config.toml
hidden_size = 320
experts_per_token = 2
hidden_act = "swiglu"
router_score = "sigmoid"
routed_scale = 1.41
balance_loss = 0.00428
router_cosine_scale = 10.0
init_std_router = 0.00877
lr_router = 0.000661
optimizer = "muon"
beta1 = 0.9
max_seq_len = 1024
Below are experts of layer 11 (counted from 0) of a mixture-of-experts language model. Rows are named router (the router's row for the expert), down (a neuron's output weights, with its number) and show model dimensions 0-159. Each number is 50 + 10 x the weight over its row's rms, rounded and kept within 0 to 99.
Before each expert's rows: a language model's description of what the expert responds to. This comes from a sample of Wikipedia text that the model never trained on.

# expert 14
What it handles: Purpose to and verbs. Infinitive to after passive verbs (constructed to protect), modals and participles such as could, composed, taken, plus Binomial in taxonomy lists.
router:50 47 46 58 50 49 39 60 36 49 56 59 54 57 34 49 44 46 69 66 48 46 33 40 63 42 48 58 29 44 50 63 42 43 66 48 50 46 43 65 50 57 67 57 43 36 48 60 58 54 55 52 64 48 64 67 54 41 43 46 28 58 62 51 66 36 51 40 47 59 47 54 65 36 48 54 68 61 36 48 62 44 46 36 55 59 65 59 48 44 45 60 49 64 54 33 52 54 57 62 60 34 62 57 29 52 61 66 54 55 60 50 38 45 44 47 63 42 32 43 57 54 64 52 52 47 49 43 53 49 62 80 38 61 46 50 49 58 63 38 63 30 55 34 39 51 42 36 38 60 70 60 60 54 53 40 60 60 69 64
down0:55 49 55 67 64 52 52 68 65 32 62 69 30 42 64 50 58 64 49 45 52 48 52 43 32 46 55 48 42 59 47 36 61 50 63 32 53 56 56 50 51 40 48 57 55 57 51 54 52 46 43 49 35 49 27 64 66 56 49 56 45 35 62 44 37 64 52 48 67 58 38 48 45 34 54 53 35 51 51 58 45 57 69 38 74 39 46 48 49 52 62 42 70 43 60 45 47 55 57 58 52 43 45 27 55 54 43 49 50 60 50 62 43 48 36 51 41 45 59 51 55 59 57 58 52 42 39 68 59 38 52 60 48 70 50 41 33 52 48 34 46 47 35 52 45 28 50 33 31 48 43 52 41 51 54 59 55 57 46 58
down1:55 58 55 56 47 62 39 53 39 59 37 53 46 47 85 77 62 43 33 55 57 56 42 41 42 51 46 63 43 54 54 50 48 43 56 55 39 51 48 47 65 48 45 44 51 63 55 56 41 67 42 65 47 50 47 36 50 49 70 44 43 61 50 66 60 57 63 46 50 63 48 62 62 46 49 62 47 56 51 51 56 54 49 74 42 54 27 59 61 36 55 48 47 50 50 28 64 55 44 49 35 48 45 51 63 53 51 41 69 52 55 66 32 41 49 48 37 33 59 64 48 57 34 33 44 46 63 48 54 53 44 78 61 46 44 69 43 47 53 44 39 45 30 44 60 53 48 43 47 57 54 67 40 54 66 31 46 62 41 51
down2:55 57 62 61 51 64 40 51 40 74 38 45 57 42 44 37 38 67 46 61 58 50 40 46 70 53 52 49 52 29 48 59 58 56 69 57 36 51 57 52 35 46 62 46 64 41 45 47 53 44 70 63 45 46 57 59 54 61 48 63 52 51 48 58 60 49 58 39 63 29 49 54 64 59 45 48 36 76 52 54 32 45 66 61 54 59 51 44 41 47 53 60 62 47 44 49 46 35 53 67 48 47 57 54 64 56 57 46 54 49 25 55 43 48 52 43 37 63 21 51 67 38 33 48 60 51 44 41 59 49 57 61 38 26 28 57 49 44 43 62 43 49 48 39 57 49 48 40 39 47 60 69 49 64 65 45 41 46 39 54
down3:38 45 50 58 36 37 52 38 48 45 44 59 63 77 51 52 48 55 41 54 43 62 49 44 51 60 45 60 47 45 47 49 59 50 60 46 52 44 48 44 49 36 39 26 45 53 60 21 47 66 35 58 67 51 45 57 55 61 70 53 49 68 35 51 48 69 72 62 43 59 59 43 55 45 44 50 66 49 59 41 35 57 48 43 41 59 53 67 61 58 54 47 58 48 50 49 62 41 54 52 62 45 51 49 55 41 54 58 45 56 63 58 64 46 71 41 36 65 36 53 56 53 63 64 52 53 46 61 34 42 77 69 54 41 54 45 66 57 51 34 48 58 56 44 35 59 50 53 50 46 71 54 57 47 48 47 54 44 69 42
down4:50 45 61 45 45 60 52 45 42 45 58 52 63 64 45 31 62 42 45 44 55 53 45 65 65 47 69 51 49 60 57 42 39 54 60 47 54 36 43 75 42 48 58 54 50 32 67 51 36 35 50 38 45 51 67 44 52 46 45 43 70 58 52 48 49 59 54 62 32 43 57 52 36 51 46 35 71 46 52 47 48 56 56 58 61 35 31 61 40 51 57 42 58 44 69 58 44 36 46 25 40 45 45 43 57 45 51 42 42 54 45 61 42 47 60 35 57 53 49 49 38 55 37 34 36 35 62 48 48 60 36 38 53 51 42 33 56 69 66 41 56 47 44 45 51 48 59 48 34 36 56 36 41 60 60 50 61 52 70 72
down5:45 18 38 50 40 46 67 51 64 55 58 49 63 48 57 61 45 67 62 61 60 50 53 33 60 52 55 52 48 46 60 56 62 51 47 58 47 46 25 62 49 44 51 53 39 58 56 47 62 63 40 46 52 62 60 49 59 66 53 37 55 44 43 40 41 39 57 54 37 41 47 47 70 59 59 49 27 63 44 69 68 52 42 53 51 48 39 55 42 65 50 47 46 46 62 54 39 45 68 67 37 53 51 35 49 36 42 44 44 59 58 58 56 53 56 54 48 51 32 38 54 64 66 55 38 45 41 49 47 47 43 36 56 58 33 52 54 29 32 45 58 53 63 36 59 54 46 62 64 58 44 51 60 50 45 57 54 38 46 45

# expert 10
What it handles: Sentence-final punctuation. Periods, colons, pipes and closing brackets that end sentences, headings or table rows, usually just before a line break.
router:33 54 47 61 48 54 57 52 60 46 47 47 55 55 45 57 39 44 58 54 60 58 37 50 54 51 42 52 32 70 61 50 58 44 56 54 64 58 42 61 56 59 48 45 46 48 54 64 34 56 41 49 65 44 59 50 47 44 42 58 34 49 55 50 52 42 53 54 51 40 42 52 70 46 39 45 57 54 54 54 64 43 60 49 21 45 63 61 36 37 43 53 39 60 39 45 63 57 48 50 47 44 73 49 38 54 62 57 70 61 42 46 56 59 50 54 54 51 53 57 53 52 70 62 58 54 51 40 50 48 41 56 48 58 43 56 60 64 54 38 71 30 63 38 42 74 45 48 50 54 71 71 46 33 46 38 51 55 59 68
down0:57 51 59 51 48 51 67 51 78 34 48 45 41 59 39 41 63 46 54 49 46 46 43 42 34 62 59 59 46 52 60 43 70 32 48 53 49 52 45 39 30 41 39 56 35 48 48 62 51 41 53 63 60 57 52 49 50 56 57 58 47 20 47 61 44 59 51 36 52 51 41 40 58 72 58 64 49 43 42 47 46 67 37 58 63 43 76 70 50 39 49 39 44 56 40 57 48 58 37 70 74 48 59 46 42 48 45 62 45 39 51 60 55 43 77 68 62 66 52 55 49 69 63 51 56 48 53 53 46 53 63 39 57 54 61 45 58 45 38 57 54 51 34 38 55 43 59 42 54 69 68 61 52 41 45 52 40 78 40 55
down1:46 42 41 39 53 67 47 48 53 56 62 43 53 57 40 68 61 43 28 61 33 57 48 42 47 34 56 57 51 57 29 58 52 60 39 43 51 34 35 37 38 45 56 39 43 74 54 49 48 46 48 56 59 68 62 75 46 51 49 42 56 59 44 49 53 50 49 52 62 41 58 55 41 42 68 60 50 38 39 42 32 38 44 43 53 41 53 56 56 55 30 61 36 49 51 46 44 48 52 42 48 64 67 38 56 57 53 37 51 68 80 41 51 46 47 46 55 39 40 57 39 50 73 45 52 43 64 54 46 85 57 68 60 47 65 48 45 54 50 50 50 57 44 51 62 50 35 67 53 56 50 51 44 56 51 61 68 52 53 50
down2:52 50 58 29 49 59 47 40 67 52 42 40 50 37 50 59 51 47 60 62 53 45 63 53 40 51 49 58 29 62 35 56 54 50 29 55 39 39 61 65 71 51 40 29 54 37 47 20 51 35 43 47 47 49 47 45 57 44 49 35 53 67 59 57 56 51 47 58 46 38 64 37 60 60 50 58 49 59 56 62 42 56 52 45 49 44 44 44 44 44 60 34 50 44 33 56 52 52 57 36 50 46 46 66 56 45 52 44 48 38 56 50 49 52 35 44 45 63 51 55 63 53 55 40 46 46 66 37 49 52 45 53 64 53 37 52 39 40 50 53 53 50 61 56 31 33 56 55 51 40 33 49 48 50 59 45 41 53 56 78
down3:52 48 40 35 45 48 47 52 43 50 60 51 61 40 50 31 43 51 40 53 71 59 39 45 57 47 50 64 44 47 73 58 55 69 44 43 54 59 53 58 57 54 44 59 53 56 56 54 59 43 46 45 65 46 30 67 41 56 43 30 42 59 60 47 66 56 54 39 57 35 58 38 62 50 59 61 53 43 47 59 54 61 46 53 49 57 46 34 56 46 71 67 39 51 55 58 71 56 48 37 34 42 44 44 66 74 44 30 56 55 63 47 55 58 33 47 41 54 65 50 56 52 58 46 47 43 64 57 43 54 47 48 46 15 39 57 45 53 56 48 50 45 53 49 60 42 57 60 43 52 44 63 71 64 46 37 47 30 47 59
down4:47 42 54 37 46 47 59 51 39 46 57 44 57 58 55 56 50 52 69 41 57 46 46 49 40 43 49 52 62 60 29 49 33 49 44 58 68 68 44 58 61 43 62 39 56 61 22 52 43 46 52 49 57 55 42 80 60 51 75 42 46 50 41 30 63 36 60 55 40 61 53 65 43 54 59 59 63 63 66 44 54 48 65 48 49 45 39 58 49 49 45 56 58 60 37 65 34 39 37 42 58 33 43 49 57 43 38 49 52 54 47 58 55 61 53 41 50 51 42 49 55 66 37 59 36 55 39 42 42 46 42 45 46 57 59 40 41 40 50 47 69 61 42 48 36 42 39 54 45 45 49 67 60 54 51 32 62 46 49 38
down5:70 45 46 59 57 49 43 39 69 56 42 61 51 48 61 59 33 53 33 48 39 54 41 50 73 57 56 43 54 53 62 37 56 55 56 57 55 37 44 54 48 45 62 37 48 54 47 51 64 48 45 31 51 35 45 48 42 54 53 65 70 23 50 52 42 41 48 50 49 49 44 52 55 36 50 53 44 50 41 50 61 51 54 66 58 42 45 35 51 57 68 41 54 43 66 53 50 54 42 51 50 48 44 59 21 44 39 51 44 42 50 57 42 57 43 41 33 44 23 51 62 43 51 46 49 40 50 75 43 45 66 32 53 47 52 43 39 50 49 59 49 42 45 63 54 53 61 39 60 37 47 33 22 52 40 30 35 37 44 49

# expert 29
What it handles: Table cells and headers. Cell contents in wiki tables: blank cells, numbers and scores, and column headers like Votes, Candidate, Apps, Score, MF, FW.
router:46 50 54 60 38 49 42 53 50 45 50 52 65 57 47 44 55 48 52 58 48 51 45 45 60 53 38 44 35 61 55 43 57 54 62 50 66 38 26 61 44 61 56 46 28 51 57 65 50 39 52 39 57 34 47 51 54 20 40 55 29 54 57 46 64 45 30 51 44 51 23 42 50 56 48 53 50 49 46 50 65 44 44 45 51 47 54 51 48 42 47 58 51 52 61 29 52 52 52 47 42 49 57 41 49 42 64 56 39 60 52 55 49 58 52 59 72 53 50 48 58 51 68 54 52 68 50 47 75 45 45 64 38 80 52 48 52 52 57 51 65 38 63 48 34 55 41 48 47 61 66 41 53 60 48 49 51 61 56 66
down0:61 56 44 48 45 50 50 38 39 42 43 43 52 58 64 46 39 59 47 43 51 31 50 39 54 47 61 63 51 41 60 69 59 66 51 56 58 42 50 46 35 29 64 29 38 51 56 62 36 57 51 49 44 40 73 43 59 41 55 55 38 67 45 35 63 60 38 33 32 74 57 43 52 61 57 43 38 37 62 55 56 42 46 55 49 56 46 54 42 40 34 52 31 54 48 47 50 37 43 30 41 63 46 56 48 54 58 46 49 45 34 42 48 54 51 70 42 58 34 42 39 66 63 25 32 49 53 78 63 45 52 59 38 34 52 50 47 61 39 48 28 46 47 53 44 63 60 56 32 45 49 36 47 60 49 46 46 51 37 45
down1:53 84 68 32 43 51 55 41 86 56 47 56 37 56 71 43 33 48 41 47 54 48 58 39 54 40 53 52 53 68 32 31 29 63 37 71 40 42 50 41 52 80 62 39 56 59 57 67 63 48 51 55 71 49 64 65 52 56 50 56 56 50 40 44 56 29 34 58 42 37 48 56 44 41 38 45 53 52 55 46 45 63 37 54 56 50 47 36 64 53 42 58 54 47 36 54 46 38 56 37 52 55 43 37 41 37 67 58 70 42 46 53 31 50 46 56 49 38 45 34 53 56 38 56 50 36 51 47 50 56 55 52 52 58 56 63 66 57 41 53 47 46 34 54 52 43 55 53 52 42 48 43 41 47 59 64 44 41 52 54
down2:29 49 35 52 41 53 67 58 31 40 49 26 49 48 69 41 41 64 43 47 45 36 42 52 42 45 31 40 42 45 62 35 32 63 30 46 59 45 60 58 38 42 27 39 37 50 45 44 56 47 54 38 61 30 40 44 49 60 52 40 75 53 55 54 63 54 55 49 51 63 48 43 45 51 39 57 38 56 50 51 51 57 50 51 45 48 45 43 68 33 67 55 49 53 35 54 45 42 57 45 48 49 39 45 53 53 53 46 57 52 46 58 43 39 56 55 67 28 53 48 51 41 59 46 40 43 44 41 43 59 47 40 41 71 54 51 48 62 46 52 57 39 52 33 52 34 42 40 50 49 40 50 32 49 53 60 46 49 26 40
down3:56 60 62 54 40 49 48 40 55 30 56 53 71 74 53 48 52 63 43 49 48 47 29 48 45 53 70 64 52 79 41 52 26 42 52 45 74 60 51 50 68 46 51 48 60 52 60 47 52 18 44 47 50 38 61 38 56 46 38 55 56 48 48 40 36 67 38 46 35 46 57 36 58 42 46 51 58 45 53 57 51 27 60 58 66 62 77 46 48 20 50 48 45 47 52 72 46 46 44 54 40 58 41 61 54 51 40 57 65 49 22 55 54 34 59 38 59 44 48 52 37 29 34 49 51 48 44 54 65 52 47 60 51 48 48 47 54 55 46 36 57 47 54 60 50 47 53 55 35 76 51 66 49 53 42 45 49 67 37 50
down4:46 51 54 55 42 50 39 44 40 58 53 61 52 31 30 31 43 49 49 36 57 37 35 42 39 64 32 66 54 62 48 55 46 53 43 35 39 46 47 52 43 62 51 63 45 41 37 56 48 32 49 51 49 33 55 56 52 55 57 47 54 54 50 42 46 54 64 50 43 56 65 44 57 36 48 51 49 41 48 55 53 61 55 54 43 60 38 37 34 55 32 56 57 36 27 55 48 59 43 49 45 54 47 69 50 49 62 26 44 61 38 75 49 55 48 51 42 54 41 45 72 46 43 50 50 35 67 49 50 39 47 59 45 80 58 40 54 54 44 38 59 52 65 50 48 43 82 63 55 44 42 40 28 65 58 36 48 61 57 49
down5:39 52 56 50 52 41 31 50 54 52 53 44 58 46 43 48 37 51 42 45 49 64 53 48 51 52 60 45 49 65 59 53 40 45 64 50 60 41 40 53 64 63 66 44 60 46 42 51 39 51 36 51 70 55 40 37 51 61 52 38 62 49 55 73 62 33 48 56 41 54 49 44 38 62 49 41 48 49 51 57 52 44 59 42 62 40 61 37 47 60 59 53 54 46 53 60 59 61 40 40 56 32 44 47 55 53 55 50 50 43 37 35 50 54 50 47 41 31 73 48 57 88 66 50 49 33 58 48 37 59 54 51 70 53 66 58 47 46 58 51 44 50 43 45 49 27 57 67 54 60 65 47 43 40 49 45 45 27 46 70